python train.py --moe_layers=[0, 1, 2, 3, 4, 5, 6, 7, 8, 9, 10] --normalize_top_k=true --balance_loss=0.00584 --router_z_loss=0.0001 --num_attention_heads=10 --optimizer="cautious_adamw" --train_tokens=661500000
Below are experts of layer 6 (counted from 0) of a mixture-of-experts language model. Rows are named router (the router's row for the expert) and show model dimensions 0-39. Each number is 128 + 32 x the weight over its row's rms, rounded and kept within 0 to 255. Numbers have three digits each.
After each expert's rows: "comes before" lists some tokens at least twice as common just after its tokens as in all text; "gets" lists some tokens that make up at least twice as much of what it gets as of all text. This comes from a sample of Wikipedia text that the model never trained on. Tokens count by the router's weight.

# expert 30
router:114125125063159137167133070127154116174074095077111115145142157160122159097160147144148128140089104097133085114161135146
comes before: " ", "\n", " The", " In", " He", " \""
gets: ".", "|", " |", "-", ":", "=="

# expert 29
router:175085170087149155162146089139165085167141118106108137146161101153106100100153141156127152120112084083141130148139090155
comes before: "\n", "---|---|---|---|", " The", " –", " Votes", " It"
gets: ")", " |", "n", "==", ".", " ="

# expert 12
router:147130091144195103124109106127131095167135109125129149145123093121145134109134121104120134129064106113151097089169105106
comes before: ",", ".", " of", " and", " in", " were"
gets: "s", "es", "ers", "r", "ies", " people"

# expert 24
router:174109113086152142162155090161135132130108122125115135115125154154103139125122141170141129087095085109114143112166094128
comes before: " ", " |", "1", "0", "2", "3"
gets: " |", " ", ".", "–", ";", "3"

# expert 1
router:140157099110145120132187113139181116163114089116096140174162158133135115092194130118135086118124104129108088131102125167
comes before: " the", " a", " was", " he", " to", " in"
gets: " and", ",", " was", " that", " he", " which"

# expert 27
router:142159118108138108196135089114111103138119143111140162155119168104084078070138148155110090156117109111134107122148167160
comes before: ":", "1", "2", " /", " •", "3"
gets: " ", "-", "|", ":", " /", " •"

# expert 17
router:139088125124150143185172102156154114121168145095123162116137170174131112086175142138138119161098093079128158095124167108
comes before: "2", "1", "0", "9", ",", "8"
gets: " ", "2", "1", "0", "9", "8"

# expert 13
router:176099127085156110175151080105107081147141101093087094200096116160121095065171150130095172110131090088113092099140126123
comes before: " ", " the", " a", " New", " W", " United"
gets: " in", " |", ",", " (", " of", " and"

# expert 6
router:183112139125122116150147138144167123128072075103128115159140131159134125122173150138153108157087045103130086129111079152
comes before: "-", "|", "\n", "==", "The", "==="
gets: "\n", " ", " (", " \"", " [", " “"

# expert 5
router:142106122101144133145185116154114083100087089078099100190089163182082113090149171137091168129085058130138089147096145143
comes before: "1", "2", "3", "4", "5", "A"
gets: " ", "-", " (", " \"", "–", " re"

# expert 11
router:118092094134128116153204100161118123144084089086104144146135172133128151083161185138119141155144103117134062148120093137
comes before: " the", " a", " be", " an", " his", " not"
gets: " of", " to", " with", " for", " by", " as"

# expert 9
router:167131129084187138138125066176139129163123139065084158172115161130130132072158168154082132138116089167148155117162113084
comes before: " the", " of", " to", " a", " in", " by"
gets: " of", " from", " to", " on", " out", " up"

# expert 28
router:207098098129195120149118101116151120169086113118099122161142127173096160109144133132135116124085114103142105112117129104
comes before: "0", "9", "8", " |", "7", "5"
gets: "1", "0", "2", "9", "3", "5"

# expert 26
router:158118102068159168114165115118131066165091079048122100137142138119085095120187178143099172138111063087136121128119081111
comes before: "\n", " and", "s", "-", " The", "|"
gets: ",", ".", "'", "\"", ")", "\n"